config.toml
hidden_size = 128
experts_per_token = 6
d_expert = 32
d_shared_expert = 0
moe_layers = [2, 3, 4, 5, 6, 7, 8, 9, 10, 11, 12, 13, 14, 15, 16, 17, 18, 19]
routed_scale = 1.0
balance_loss = 0.0079
qk_norm = true
tie_word_embeddings = false
init_std_qkv = 0.0684
beta1 = 0.95
max_grad_norm = 2.0
decay_shape = "cos"
dataset = "wikipedia_en"
Below are experts of layer 5 (counted from 0) of a mixture-of-experts language model. Rows are named router (the router's row for the expert), down (a neuron's output weights, with its number) and show model dimensions 0-127. Each number is 500 + 25 x the weight over its row's rms, rounded and kept within 0 to 999. Numbers have three digits each.
After each expert's rows: a language model's description of what the expert responds to. This comes from a sample of Wikipedia text that the model never trained on.

# expert 19
router:520497451484458495542476476453539515500519537510473502497523513471500500492485493482533539496471519515456482474516527487502459483533533463479491499448522551476447457470486475510513509521548499533506529506468487465492478476490504506497461519491484526515476513509538495495489519495480496501554525526558469520498502487496541514508518519518511495532526512460499475491515511435501509511517
down0:502492491478494509477489502539477507459527478475498487497560539466495481542528541460465463475509465486502480521502484470508485481519528539450447474501535460532473537533515492550530530509480505514502462468502490530477474496522532520510519543512514516518505467469506521506528512535524490475501499526517501496466539470517452496499505502485475533563536492503490483498518513506490500511520
down1:506511505494498533494496471435536516484522485453478438500509506503494520472461532534485492517484464497468500496460469498486446510444507507499494491480514533497463493488470491512517437497520493514519472480515549520497475486485493486476513544479515485491510485476542511475532505478470454529459501497514534477499481485534506473509487517529434508483528466460517483473514461492492496481482
down2:508497505519521485478511489482506508495488575520505462500474455475482501502462490489436549526534504455508520498494557481528479545503492499521500458537518519534466525503471508492509546483552525524516506545520525461494503528536533484477472514490508501473519494510539524519491512523520481510518524495504475531514456468517482512518503481536513512511467498498529506495551507523493535507460
down3:492518552499522501448571525464527519492482525465489502520562471532486511488523512510496506488488518525477503492474508466505520514528562495540473459502534517507460521452467490494528494528533484513504472513535523531463492517556531467511521491503479513475498511514496511496485483422513522496514482486496522519489511515514474514512475526518448539492501526499497475504496518533511481515494
It responds to: Suffixes and abstract words in academic prose, like -ation, -ological, -ics, -ity, development, law, political, health, usually followed by of/and.

# expert 30
router:532499479491461515533449462471537512483494520509474494519519528481502491457489514461519510510480514550450508461481516482527460487530521469466488489476533520504452469516518483495524509514537523538487526529477486466461475480488524535489482537471481539538481492485515497507507508504502516495539500524530494535488482480480521529542481547506490493514507522484479481527549490465535527513541
down3:491476539492491495466536492486469528530505498492526490520513494511451525482472544500533498522517489477529473498514561514424498496463514489464463480493486485495502479478489486480505499484519484526489504526508511547467512463475468530501529529470503524522501515506453520466523490487505542566474499512520518500523506489481547469499479497515570527520493541494512490488474551508520483525493
down4:475492483497496528491502543501504481480483496490504490486504463459527483529511462496489468508508498504450472502483507446525491532506502476487539506509503455530485524547507517542493499493494496477503529498503534511509508490535486501513543555523550495501487461479535471506528521516499522527521506519508498470499537521471521548528483534516465491436460567480534551516463492478515506473487
down5:484532514499520482470508489503463456496491452494516494500525507510479528462511469502425480493499477493495506520499533482491509509512455475522512488505459507518465476551505478499498458511502497505510477492477507511483490532506537467504510454475511472486499491558484498487535496533472538510506485463507523536511519531498473495438480458494488480453442492513523523509536439521534462507496
down6:491489531562472507533486506499500477490463523536473448476463514498478492489495485512444487478491510530478465474524484537466454512455493522480513506487478519490494511482568485479535505475489557508508516496521516514511530522456485530481542498509511527493501521519494491514480571516490486507486507526495478480482532498472524510481499494514440488481460504507468552478498528473515498466502
It responds to: Short word-initial stems, often capitalized, in names and species text, such as Car, Har, Mar, Air, Bar, car-cinoma.

# expert 58
router:511475474475452490510477494477512511499484534520479513508528499455508477477498494469554538501493509540441479476508515483509462495532535466460511510474528504468463457484487485509535502500539494529498533502502489452509458483518501536538484523471486504516464498501512504482468536522502503523529518533537476556513514489490530534522501518528499502531524506503473459494546501459544516508534
down3:492509489475516506498543490488473489487512534484485478476507499505513517512498524529541524498508517505490469533517524486509535500553515508451468515471509516483475502491495421522519493523466515464516489476490504543519472477500449517508534528519491497474490551480521529536468511536475478463496520557495454501510537476492502482491481534511480461504525457542478466524532480464462514508489
down4:482484508472490514488502501485493496500520529497533517513491492521483438499447495524491495476502542473551494536491496462522510556491517526501507513508463513529502537531513462492522559481457509498499477534538508536483529504479524496520452468491476496482486488557539480543520482489538568469479497478487530512491499504521517497497527473471509482475522530485500519534508541547503501529505
down5:488481501504504482512500444499540466530471483490516516487558511498499545525530481488500480474493508475492483526476484545513508519550496507507541484478537502508515470493526469503514557517515505463512492505485540533453478514501452500526496503491525543487501470506495446451480472513497530481557518490508522491511472511514474496523558529503529488503503489480445480505499519532537510455485
down6:527439517493557478541551530506470508462479498559471544513447508504482464487492470498478465520507528499502514483504521471486495537483574527517506487500515464499514512470535508534473475516551501491499504529543512512527542511505526527517461512528489492497503514484501460514455481491533494514484507458504479520482470467484482474523512529518505495497481507506493507481507533493509533482522
It responds to: Whole nouns naming fields, institutions and media in organization names, such as Science, University, law, government, ESPN, School.

# expert 40
router:518488475474456488509496508505538552493478547498452521506518552488505479479456510492510479468484506533454538485465558512525493521516522469476491501512533512505477474479478525482516521514546496549488512507497509501491467475506506514476478524450461520514489498470499482494474516484521525520525555507507459554492483487491524484518496519513511496543562525498484457516521499486526528504533
down0:464509504522536534499481513494482475523519470525514506529512479525488471559531500493505489511495530535516445443473455484521556468491488471478507484555479482481562550519534516514535498510471524458504496514494522497499476489509506530487496521485501480487477493491492479497516517482475511505525511449487487474466470541533503525503510503487489530469501501496519538542460551473478476520508
down1:512531518490480484516485495543504482513501504487502482494505498452503490514477526522486521532505529502508496481510457459558449483467530484555548543518457516518507484531477453482521500501486551478520500481536501481520505485436503510489524511523485515526484503480503478498505478537524558496480480485497521474521469522514487521521535515441505468471531524492497525512500444467483480529502
down2:445524505480525517475524496483447486534514485500496487474492480484516480470480527475488524537500511531519523461501540514485459499544520462499482474505495466487479498494491490529542531521522490502493499509455506470481516527466484471459491502511481509537514467490463552486503540536514456498530496533516469536494484504524480513471468487492538440539514551469511465522515522498506494520471
down3:501527479531550487515523532478516525493502477504505524535482472504493448485505523501450452547521494467544529544496514516534461503494504566495477498552484507498524505510547522505517492539515506506523509490503463481545456486486512488494481479487454493489519485559491499536476520503517455500496493515485513458504503482483519511475541471470465531513539482532512535503515490506503494481530
It responds to: Main verb after a subject in biographical narrative, such as was, is, had, became, made, provided.

# expert 4
router:540485490461475511512479481483528516486513496517469511509509506487515484474480505461537507515495518553462507466505536501521490478527520491475485482480529511477483484498490493486515533530526517538495493545468464467460468466513553535501468548496478521530462473475559470506480498498513520464535513518532486535453486488479521521526495509500531488529500519480485459494548535456512533515518
down5:508488461533506505503521508488504531501530432481473469470470458507535484474522464506503492527509503476480518524487516472471573482488512531501504485539537495518495517519475450514510498495490512486504496506517506546529498495463547517474469501509486486450517498496555466531493501533539505473499489490487509536482517493471491475447466472456496468512479466482521462535532465503501493502473
down6:518528498484492512443551505530506478481462516498510474472484480511499510486493468511475488507542535523476477496485492488497550503494466523529520472525535481492465502492475506438487481520490519533496457496552482502471478498511521463474515506499522447455495486508549501522505483497510536471491480519525497540499476532511467488510464452499489542457474498518546454497497486509467513499455
down7:509489509490475531509553513449499503499476488513497511481517517511499477464497487502509512460509503455521500501483483428520480515476494487520518550466537536525511537484486531516520505514514458519461531491506523500474469508482501489479547463485516516489493509505519511460497498496493538527495462499504523499566523489503491451478525486513451560533523481454528498510473540473519528476529
down8:475485508489493485502499483482454478476547501509503505508520524480496488486470527504472482533536465528487489476510520480480504474484489491523541454475489538482485477572467505509476545492508514517565518495530497493478540525504499515502466474530477465526550496471522519498508481500501505508517470524475561467457470509436479468492490493506500502510499446506493549499471506515499539500526
It responds to: Short opening pieces of longer lowercase words after articles or prepositions, such as comm(itted), ex, dec(iding), f(ibula), instit(utions).

# expert 27
router:515458457477482509558480457459520529503531535521476508523511503524532453488474489479511502505482526515468503474506511492514474504524546497458495486492531529501441478497479490487488517529523487518513522521475481484477473487492547531487473535493469543527478486477482464478484518493502542485544513533538491506462483478479514493525485531497505480522530559465460491520523519476508524524530
down3:502448490481516463506520504511506538517485520520484554490552510505486487507507478505521524508525509509497490483471487502501463550495532516440555498468473439520508467445464511526471460502510515491514484534505484544499547519526531549549524530493508516483524446450520501491511462491501504507507500515489469471499479510519505484509504514490515473522472499468471477504519458494489503503518
down4:500480510469457509501500519518561540540504579491497487513518526520509462481505474490486509447530524491487532520544526485494493503459464527483501511467511493488468482478448484520512491478456494517520482493493513511520513465526502524531532541534512481513536487474444507473490449509514504474469489505481441466518501481516506506484491501502495486518499507521475474512502471551461476519500
down5:468533540501462526479480470488500520501504513486519491500498488502492486513526523487495486461505497531475515522485528548512499508459480486488458470450526509533486513486488541465505501483550491520506522518519504519478467497484517516524516549509545503505504486526523497468503489453519453490524522499559455579501501483529498522528498519555488488520506465505461502497483477513442497529470
down6:526470471512509488466523472494514458504505481526472496511512513522489478503462470503471474566500488487461505481511494497512528515470511521486513498480516472536520505532504521490468501463497518470485467521491514486528490476509440526515515479491521486512453506540478489526567518530498448516515517440529529486522496513495498462462517524544541491512542465548478545513484470502511509520495
It responds to: Small letter pieces inside words, often after a prefix or in technical text, e.g. micro-k-elvin, stro-k-e, E-uk-aryota, ferredox-in.

# expert 46
router:500483494473478513507445494491524525482497518490476502521523495496514486491484499483522509507493558525471490451483527517511478489531517481474487508472509501498455488497524490498524485505540524509506527515480470484479479484491539576492480545472483526535473495456511475499450519502521539484528529537529484508491499436498517501508502565501511469503534567482467474496513519446522523507511
down16:501511509493495503439505487532493478529536511445490501509552508520493531493507504523499548484508567514510494482472499506523543496503474503496513514491497481487482498512525507499526488510508517490515489452445475465507498491478522556526499485561521510520520500491441472508498461512489521550515521516496493548505532509525484489475481568480480495547528507489489517462472488503512531516550
down17:526538504508532493511465516480484501486521488526527518468522522537502525529534468540476498497508487492544551532515536527511534478478503528505463485474500527495509529486554538498513473496491523514478501468508487511498503491495523532503527441470510489479488484564508515493529526434514492490508485528523481469488513528515544502457484482490521524503524499472505520444470560474522476498492
down18:538503489457501495468509547487503479544516496463496521505489471496536521541492501452552500492515500469529490546504529554514530495459529497511543485475522473519510493463473495492503540519519494507478465522536554493533524483473522549508512476524513502505490505497517491544524479442504508477524491464532514538472485521520481474561514506470527519520511490486488530512501499522491475479510
down19:493497507502463456496463488508503514496489488507483535454499515499458519466478527474538469523480499519501506453468533514478542492508471514528523523486522512520457544518525497493507495576530541484495503470503500531535500493462536513502503538456521523520490468482509464496447518500520526473536521527504539489491538486498509533496488492537528492511509502467473515458488506517538462521466
It responds to: Pieces of French, Spanish and Portuguese names and titles, accented letters and de, such as l'été, Bourdon, Amores verdaderos, Chacón.

# expert 35
router:505497495471480522540443468493521522511531520515482527530541507508500487472445512503520492518484534531477501472493519498539485507521533490459480472477508504494473477512482497496500506471517518544499501515467482475487463489474527515473492550470493528541482473470498479511459541519509537493523511518512485525480501442513516512534505527507540464505498527494492453497557528465557507500544
down3:517515505556493445483499505522512465454431510489511513467480515528520484498470498474457500479531480511516502488488508515498500522507485478513508546531508489484509481503451529517449500455493505506537523475513452509513477504493503469482498502459507481491521522526515473479478491477482484508500464520485540520487508547501469524477460505538504500501422539490529487503535522524443510505525
down4:509513491456515504480504511456485531481500513539486475458486522471487453487495485490461508537547516452492461547529505506530503502510473530501532531463475492479514474500493500511510482493444510475496457510492472473536529492488504451503515478520530482471548507514534520469541486529496469502513495500481488458523529501471497536447480481491510462487508511498552500467529496534488509481459
down5:524489478528470563465520530495514531498537496493470472486493482474492508488496510496523522488499489489485500477517457501515532455501472490520498557540492473476515477479482516497460492492508549494518521470505503503506526483501539515506508459561488513539497527474472506492527519481510465504575493525480554524539508521463497503488512467457500497505494519473485477441453506501481516530523
down6:497500496493512507516460502479499484515445490490517505508455491496510525541453516547490518554507508497486469515464517502514482504512480501510462529493503495460492535497484482496554470559469504521506461473477554501503527511490517456501508514487499499522528452499507518510442494529490522505479502502536495476522522536552465473521514476478485535513494521552491483514513522523495430476477
It responds to: First pieces of split words and names, such as Al, Ar, pro, pre, an, as in ar-sonist, Mc-Ar-thur, E-RA.

# expert 15
router:516479488474471511543467488483540534486510533520474516515517499475522485478479494474518509500483536518476494480469513490520457515523535471477484491483541507495472473490495516489501516515541512516498530533474508474469468485468526536511470543486492529522449487483508460506457543497517510487527531545529460515467504481499532512527523553503547469506519546477468492523534521467535523505526
down5:483495460494506523517465478511557521581462495513519514500533565507528510531496484529532516466451489511502540485512448494464471467465483489484490504494488492506467516509520503519533506480536538501481497478475526488503489474559509502491513462510533506487549482480503522530477455533475553495513496480505506488470503472517517505515505467516490475494528478520460476470502495497483520491516
down6:494502504444493508508496452490473519469497472525478539505466478471514493497492509445510548499473490512514491528488492493510488427517488525471498490486507496500528499502498503521458436474508513517490487494468479472480473484450452465521494505527458525563516485479525489514536504515460538510496518448464495495497554492455511492495511511525488496472488470475477504499532473490467522505527
down7:480479512500482486474518500504513494442475528517546468474486474520479500465502485501511486479524530487506527513522509517507477479503448557514509539497492506530511478521500565440504522497529474534460542518514491492525492458519501479513527497482486453488464475506507499486491536521522497496484501495487499517519525506486504467538501485531501459447447486454510490483470462520521521552537
down8:483542471493479496528529473477521545502496495551494511485470505520517509520548500470546531512487516493520551478508482515502517493473514491512515462408496500530485472483514531495516514511487509504530526485505527469545488484543484466475518532472487472498473496515532481504476439457512490549495486508472510523503462493491493503560496493465538526480502506515506474501498483465513505465517
It responds to: Blank table cells, bare spaces, zeros and line breaks in election and results tables, plus short pieces inside words such as ro, k, n.

# expert 9
router:512483498466461506517482489492535527491500523515460528503518507505505488470476507468531520515507528541477512467456534491522486496522532462478490475476545514490476466477507487515546533509529531533485528541484489474479457477494520540507471528450484515531486469476508467482490527503527510508526517523526447525483501466499525500525491546517517485502508547459477484511533520453536526517527
down16:482493481493548475468481513490485475526539480498462423464494484559505475498548511490500493505520522484531510499492511511505474494501554476475547525483495475473530495471503478489488533512526490520549495513474519455503526507527488464508464446476514514509510548522518468536556514496476505485513533477491514465475506516523495557482495512536535468500518517479511515504506529524488504500494
down17:524459476509484468538471518512486503564493518536490525494482504479522498509466496527527484494475514521506482514466546496441537501470529517488489493470514516493499483475512491502499500546479490518456508531512505529469459493464488482488468469529489499513541497470486536488521516469508483504467525501526475474454514521496535516458529513496533516521468550452494519495471496443485525449493
down18:492524452502471501504454503507503501510450494465487513441508530469509467435461517560483529466462485519459491474499509475550449502514514484504497523464524493511489490473498542507523475500494491520466526515491498500499466524499467495499504455501512488491474541472505507488488499505468416516527527526475485554499526489479501536470484495502495490514509493527489503491534508521471504500529
down19:478448519474480489511453490479470481502543473480489491496511502497445493509530524520512502512496491520488487502490479461503467511458548476477500523510490499464514487471491479482507512528530531481497538489496470512503530511480539477511482520541515499472523487495537469404472455514508503465537507492453475474514495512483486514458496458558492482476526522511525499475461504486502519520477
It responds to: Determiners and possessives starting a noun phrase, such as the, his, their, this, in biographies; also the pieces Full/Fall after a split capital.

# expert 31
router:526491475490448519498438441455521535500530510529486519508522502496522497495506526495521505507477513527451523474479554503511495523536524459471498491453510549496487469481502485497490562530512505513493540540477502470473490474479505506475473517480483551523482479476502486491484508492515523470533529496566474508470494493480518504532480497496527500524513511461464484517514512483522529534522
down0:477534490536515506495460471526482505456546530513491519516517480502504538507508523494524506479499522525560496530506525532502526519456465505497496482486528453522505530448479475526449497508519554493516521503526507479497517469527470465520476490477513465454502512544457502502491534509492492509483528534549528458497510514490497538486486545505533476495531488526478454492519518496513519471492
down1:485521549525506503474466506485500516510518458519549499491501494504457503490460464530471455518510496545472484473493504482503490518485445506461477508482533459480505487523493502491484547497504526508494543509472501458537487468473480511451479505485466543507494470526466493534519504499536472447538467497458525502530480483493517496513487499529541506484466456461525533495487474508507503532504
down2:458490484487477498477465515540514489534470480485530486443506496508474505488519495509516499517489476445504496528498473517516471461483451505470507482533461463503542511525484469463505504516466511526503533557476480519483480521499473473521501498505501477504507497501456532474525526519473524501494477495508493487531465467500530490546508490489559500456516487481477442501459483550459482503527
down3:537549491496498445487516503534484435472526514525514498491553484488486471433534489511489492520505554499508497469521501497495556522480531514500526496520512489508494480485515485492515507533515539448465487534546468540518497516504509494515519512484491474514467472446540463502521511490549487535488487499476540505476464499526494492471489471509465527504482501480511505484502508530478536488482
It responds to: Coordinators and, or, but, of, with, plus descriptive adjectives of colour and size such as large, black, grey, dark.

# expert 3
router:511469483487495503515489482465545557450515528489443499507503514489509489456474514485538517491475522565476522472513542477500481525530513484492475491459529499499472497500503497496507528484515495516484516534479507476471474495487534526484482516485476524505488491488503486521490500499531494459529539514541460547470517501526538491520486502536519470504558521483494450500552504469525530540532
down1:472535500519493544475524482516496508467438478480533506440479535522488505448501467468538508501516519526518487545472561528498515494476478498510494518499490490527526490500507477518500450507454508526508502516518527488474495499549518510487531526469507458477512517504490501533488507525497497472514512493500448529485535506542474518525531513541464525433520512488490489502533498489500469526476
down2:447495489465543550483455521540522525468536526506535506499507514461520502495499504525483514521492506522487498485515475481525531501488532534482500440491458450513469569514528481479475470506516503494503484471525466471479504501551505519496517485495472477520511457529505509526474536525516499479495498512499483471540506514526482496512478481470499473462533455518517533511454484467520510526511
down3:509454438464479519522459481466482495547512529508530532490504512508507511515500450501518489487469544454520506508467501519497525497485550480540475510490502492504528484496481494517495523527489504508512532481575509474490461457488541507484467500491486576526527537522523512519532513471484471496503477506516500489537503486491531489510507496440502467500456498498469506494479476466486494523493
down4:544539487495462508492426553575478476499501459505500475469497543478517487512484508461475511518500514507496492482478531462517477446478522502487510486493478505517500503507452529510499491450509483494523516532532510512490488474460510475535499536547528485539495504505490483482428493524488495468525501489519525499501465515465463496499495467524452474504507499498523518500488473509471502482503
It responds to: Prepositions such as in, to, on, for, from, after, during, following verbs or nouns mid-sentence, e.g. "played for Newtown in", "over a height".

# expert 23
router:517485474452468513538471472488519543488520527540494507514514495505497483464474489479536523500474524523470515470485514492499467509534532469453489473484530514476467481491487476502501539531517501516487530528478491494460450469495531526517459538488477530534467480477539482472474515507508519500538541527523480517487498454481533534529512525502512472516530532481485471512531529469533531505519
down5:512469506546513508492504490453449515503520530521494499498483528475516553468483486533492492503511547499515450516495486496513530499506497470510454533498553507526506487507538517534488511517516467489528485502452507505497510514456480579532533542466525525520458486516444493501494508529497551493477507497523524494468500463503483497491524469474494494515490526494448509487472486488486470489463
down6:459517533453538508505472516459467509485461492497492468518523526492511512451574507528526450495473531487504533489483472492502472485527515526509480487476531477500507509493473467510507540501520491519537506490510532490508534499532493537504528521478516501533523496528491484493472502493508468510464497477518487517487500515532475499561523470483441513479527545486530499500510526503465542525446
down7:515518485520481477479521484487541494503497531475493516507537512427493459477454499458513514504503452506453510476522496478502464520476503511477527517515514525467491522516528529506516457542520445481496516529512556531479480477494511494518534480494479526477518534467517480497522511479478523501520508530523520487513464521470439529523477477460538501519447502494514505520495523511466463496505
down8:503479520492508495480457515539485488484493515479479511502470452457505510482495510501475460495510553460495469536529465476452499497479465507475512517533512564484481515497518504530488475514518458516519486523449524487528496528521492517530493541493512548484468504491469512476451488538487498551539487475495517515515497504456482518476493510505513510473464551538523515516498448490499497467477
It responds to: Word-initial stems after of, to or and, especially oper- in rail and transit texts, plus dist-, rel-, cont-, spec-.

# expert 49
router:532493437467457529534453478504521554506496522513489546534539515495522490464446497499531511518483520521492508486517525476493486499537535449463510474473512507494478481499506486491504517506498532515484514495480490465471490488507504529497485552481475536523491492473490448487454517487527518487501513526521502490499506461502525507521515527517530447498519535496487488525545558450521512497494
down5:537442529500491466498512525522518529537470508506507540489510482541510479482483491502532484483459487489523506491497535540512531540511488445532517508516465494493533496521488500511496512540494455500524456456503536537469480510481499517504499479522472474521514506470485478505485460525467555495475456490466474507503499529506475479462513501463515474525506487478490527545481470465469449489482
down6:528476503490536478517540503561462551483502536498480513517468501503501505479496530495525503523512480526498541473460507514490478495510490504506515474503466516497540516503480513499515519516493438495541493496482486483508551501489455465482490495498497529462471480553530509517527511472493539481514523485476476514471480505497498536497470457534502540484518565499550501516542565481519503491513
down7:448496527491488508479476485466538483510529496506483543516483459527473431474433506515518511496516531479482489497500491505500473497481534489530500459533463496490473513508502487545514520476497498481486522488481465480478488433480497504477477505512505506488528483501516467468500485491501480487480502518470506539430490498484543521491503527490479440521517549471489532503498565524513492492504
down8:499498520504497507456546498507466493496458503467497515475497479510471483535476542469502465550492504492505483497530451483486524518501562511561538454488434535504523489508446503497520495508497501466560527475479505523451518528490539514474509548545499465502465489495486455484530492501501512517519521494491487492506521504461476539505517449516498493488499513498497501500478498489485479499493
It responds to: Vowels and short syllables inside foreign or transliterated names in tables and sports results: Al-T-a-awoun, Mu-ham-mad, I in ITA.

# expert 5
router:527478495461480518515488509490520528507512525525472517494524504495534472493494489503514521529493566525465503485498499489519489463523545477479462488458512510459475482494495481507521551509533528515519528508498485460486453480483552528515482544485478522541451496487520465481455523468494508490519503529516477516477502444504517494512506523508535448533508530490491471525509517467558521525486
down0:456474549488550499475511472493483511473558498555522522490495491527517513509486522508464531486547498483525524518471445471551503469540514503472494519453524458474482514553456466485495490492546564507484486547513477498520510499510522490526525505502472475510485478501541500522479498518474507486495512485539485514490526508477490496480486522482488504525468477495540482485476487491506521497471
down1:466506540544513523486509494463504512511475529493524504483476467523565499497490500482493484538465543486503477495519502493481506496470502514519535489472446451502486506498484480518501526498509506499488487494548512499445498526528500515457515554533525500491497484470495535513496535470520522457428496492482455521512523502473480466486519531467497484479449482501486459480517467505527529476463
down2:502491517545483519538502512497474476535497480517474510470464456476522521517499494516463511504492521507498504476490489462497472514514486463495514461560491499505518484512522467457460527515454506497533471509508508509455516515456528517484489483517515504501537515485507454499515509520502545590521490481490478486536496491526454505494424514520500492529473497480509513495500518525553540509503
down3:509511479478487487493469518473494502543508480446435498497569504510543486504525472478510500503477523475520523479463518448488520506428504503534512466496528542522474535517489519505483527516499499537516469472480489506511486493448515485497500537526500497499505491489530485521517487514494477482458535450521504499508455484564466479488514571509522504514530511492501477499498506499476504509508
It responds to: Mid-word pieces of non-English names and words, often Slavic, German or Romance, as in Bund-es-liga, Beliš-ć-e, Sør-Trønd-el-ag.

# expert 6
router:514464488480463497531459485484523538479480517515471530530508533488519501468484486483511507507495531526468519472497509487523480497539526471471484476468533502460465478469500472507521529510540499516500533512474508455482466473489529533520467554472477512526472492467512491491470515500510527505541501534530481535485494451502536524543483537523516472509538517489469473511521526456541524510524
down5:477496553498478501517569511491468531488542498526495498466471530495512523506506487447493485480527511477504499529521487526526454527489464517492491493470500494440523497458532521497494530459524489469479464511512501492485514478535549502522488497454505497484495465485528489505503530487526546492539504537501520521502508537481510465534505484506534494523552499472493473536469537529494512552498
down6:468554505525497453491533530502516460504474462481497527472473508442513500475547474492485496441508505479461513519497493453512552484503513504503507529490486460492522524536524466479495507510488479516512478496505515532493531472491490480510558490485494492546503490518481504478534484504488496494478471535446520522484453469486516491499476482509527483476523513537542454471537493537515499533486
down7:481505461536442465561494496484538479512484491468495511514495515536509483459503494494515535495470524492483505494528516504429473485489504550522514496510482514507529515537495495535532462478502506475484515486474486511505462489441492477514561468498500531520499517488462502514538482443501515453499492534523501505505531520514503493535516528529484479500499488440549509495509515478462488499499
down8:450443491533509535532463508488564492531476480441498526518510490538480507459492492489498489493513559536502512494495519519449503472457492521471474460504500477501482506507460490537474518471546463508473475473477526477531465475505495491477516535479470525517506488507484505485482515527500536475487495527494484533509479523487503493501485523515489447481489480494473466478457530515519521481478
It responds to: Nouns for administrative and geographic units or institutions, as in County, district, Municipality, University, Park, plus °E in coordinate text.

# expert 48
router:522466462468462511535472493485516511471487503518501489503555518508495481468461496488514514497483521504472548474492500473515474485539535468472511484459527536493473464505479509515517520534511557511501523494458503497488476482502510549517475543477483525530492502448520488481477507502517509502535518518549487500497492443504522517529525528511552454515513524494475488514512519457503501564507
down5:496480498456475506530491505518506512447507494549472508549530537494505511477495532474504479478500512506467530500517485491475493462526531482445480508481524472486487474499468546499492519520551529485493515496501540483524465476545457468514473527510479513515500474515478505513497478502496514507491512512431517527495504511520441453535501484495499474551490516454454510470549517490491521502513
down6:503479512497523507472522543519515480488527514489561530496458530515516498471499536445478443477451441482526487498526508491513486480473480515493505474517498481517439501473487502455496496506485476491498494517537509520488551518519494489478492473515497527483507511506511473509505539532487498512494543487511448539467509470485527442535490441521510511493508485506498508498488525522482507548456
down7:486521536523509524472539522500508513448472514497510544510469534500511516482489490533513506513488538501511468492507568504500498509525518484552491509509490534509514527466497506506486484515494508500529497438526536504493511479479481546502474452537477507511536520566485499474456511470544483533481504524522479554478497498506443521514489482546508517534492506496489523478464553504513481499510
down8:556521490503490504464520521513545508532516538494480535478461516527493471490524525488469453480484463521510480484518514491498540518490518486516527512512486525510454491498494518484535476487490482524496475480528461505499527471482530483540517454483496480528524506519472482465466462486472483515517485547467518509486536504488486494479470499497459551550508464520447502493571493513476490491521
It responds to: Middle syllables of transliterated Japanese, Central Asian, Slavic and Arabic names, such as Miy-os-hi, Sheik, Kurz, Kaz, Serb.

# expert 53
router:487473466461461518525489476486554526495531507523476529507539494475494479484494501493545507499475508533474505469506535502526466498538529481470507500480509535497473472464497518508519533519523487537492525519484507494471497481508498520476475524479489523519498476487521491478425538485545498497537551523536452508480516488477564495524485504522503499524548516446493485490508536485532500535486
down0:461514437488517506518454485532499534530501480525483515484490519535503501489497509485487492509506490442476495514563543447486479485503476514502527484500481528474484481519530517494544491554545557510521527501488530518492503445468500510499502512532526527516518469529443480511484512458475440484494510487513494466522561519486517496485509510476498495497489531497475501499487498514524506520532
down1:505553479540497466518505507499505479489519505512459525469482471488530567492528488522458500453455528493505473505463554486505532521480478529492474537509499498486504515566430508499520539478522520519528517487488442471486491511464496515480489485505469479506475492483514511538521501471487486513495488523490531457475481481546522463471492520503525481489532481490524499528500468501498504475499
down2:454507507451479489507498481515465546522513500507488511508536502539512488515477496484468525494512467484511503525516520496471504558533451483481480467518485509437526506501504507450536495502512512513451469529511486490508543456489507532530457532501496535507532479479517462475515501496516473449517500521472469512475487504468493465522497478517546457493519550531531516530505523510484507515472
down3:468495464492528521503544479499534555497474480521463525496487539505476528504483471485532506533472528491507530461476474476581511503503460524534494517518504498511497485474460473535539483517495526467486468487516475534504503508504471476495479535466490462485488493515547548526508518464487500511498504482453498523516467489515485505547495491496466474485487459490486482460510519495493512470453
It responds to: Verb inflection pieces like -ing, -ed, -ying that end a split verb, plus of, that, with, as in bu-ying, bring-ing.

# expert 2
router:511451446465472503565474489502501524503513524520467512493525483510521477486476501504508542502502561533481514462501516527510463492515547468464502475475508542488475487478484482523503512491524517501491511509467491496481461495479536522501469533486495521528494488472506465487467538499506509496516506522516493496500474486495553506522508520552506483533551557444497492522522549466527521513489
down0:506473488502512486484501485491474469465489493496509535527476506528512540515500506497502512489490530519537468499498498526484495487506525467530525488484476467456447502560543516519520468515499517498498504479494494417520506491491531498527530491490482469524532485520505461506480478512566524524498560520499479502453485505548438505490501495472487499535474508534504487452461526497512455490502
down1:523517493510513514537509520528477522470494459504495530544487509497464540497498458467504489497475493490476523481455494523493504500507479503522491493504516496509512514460497549479531469498561462519522467519529509512488528472504488468542503460519481468518522468520464493479509491512510487471476496532527498478501522494516524451455430466489482539533534468505487530458464513463520510523538
down2:455547476496497505541509467540488498486541467527502538473508493479486480511537515492537537494485487477506501494494535520516508529552502520480515498515508526447536486512480503461502508520475499504477467536534469531465477568499531552552504483485505476479497482472508543513503520497480530520494506485502486481501478518536532538528478496517543497471510504505552488476508503529497482492447
down3:497544502528460530492508491490487519520485553471518504471458499534528521508508523534498484477512516519548509488562550479503498506512516496570515491486480506492517548519480550488469463498483482532463496507522537439506540480550474500529523477529501483489515511475498528516514524466520533513504506514466473500486510489512527487512525456537521507498498509537496525520499475537513531484514
It responds to: Final word pieces ending proper names, often vowels or syllables, such as Ro-a, Lu-u, Her-on, Worces-ter, Charlest-on.

# expert 29
router:507468483498469498518431481493527503489489516518483484496519491502503501488458484481514543496483531535487531496483519478517483500510520472463484466489546523477491476455513485520507554512538519515500517548461500457490460467501529546506478523487501537511479482496506467511489514497534524486538537518563451520484510487488520522544517516484512474507534512479445476509514515471534517522538
down0:523514514497487543476459508459462511528518546533467530477534490497478508471479449474520459555456503496533540485457499482506530527486516519468491500492503504516497478489483491514489478520493483526485556492491545507508488507511501556491517560469501552510489501490520525427476499525476483457477470481482517485494484516503523500475511529496491510493519488502465483470486493542520498489480
down1:482478503491481459526552494506447477517473506497512509485504490460483549475483493515481534540485496551513531493461463491484446494466447490532485502491481461534496471555486542468502531484482479513483453519462487507443518528478488484471510510508509523488474487525510517536497499510505522482501488473498496541515475498472488497527460512538465484489517502499477521525514538516485465518534
down2:498500530489507558496530495449502537554505509524504484565473476529498508499502500538528483499488523475499447511490551500460521505513496525504517496489512492483512510461519498515494501516514471509496543442480482507492477454574490480490526505499485473456497565493475516498504468479534507490510508534500494509488496470499497484491486472502532493522549557495508466494509526528510493553505
down3:533470505492531482440484489490527495508457515502463459507486529538525569504507503499497480527501512468505528510513473498469477500501493521477527444487452483500537493487482535499498458463523487446471510522507484488508499512501447510499486489499471509521502485520495446513509489530537481548505514451462512521551460514458489507516502546482488522475492518511502558512507514502489509513475
It responds to: Modifiers right after the or a possessive, especially compass words like southern, eastern, north, and local, own, small.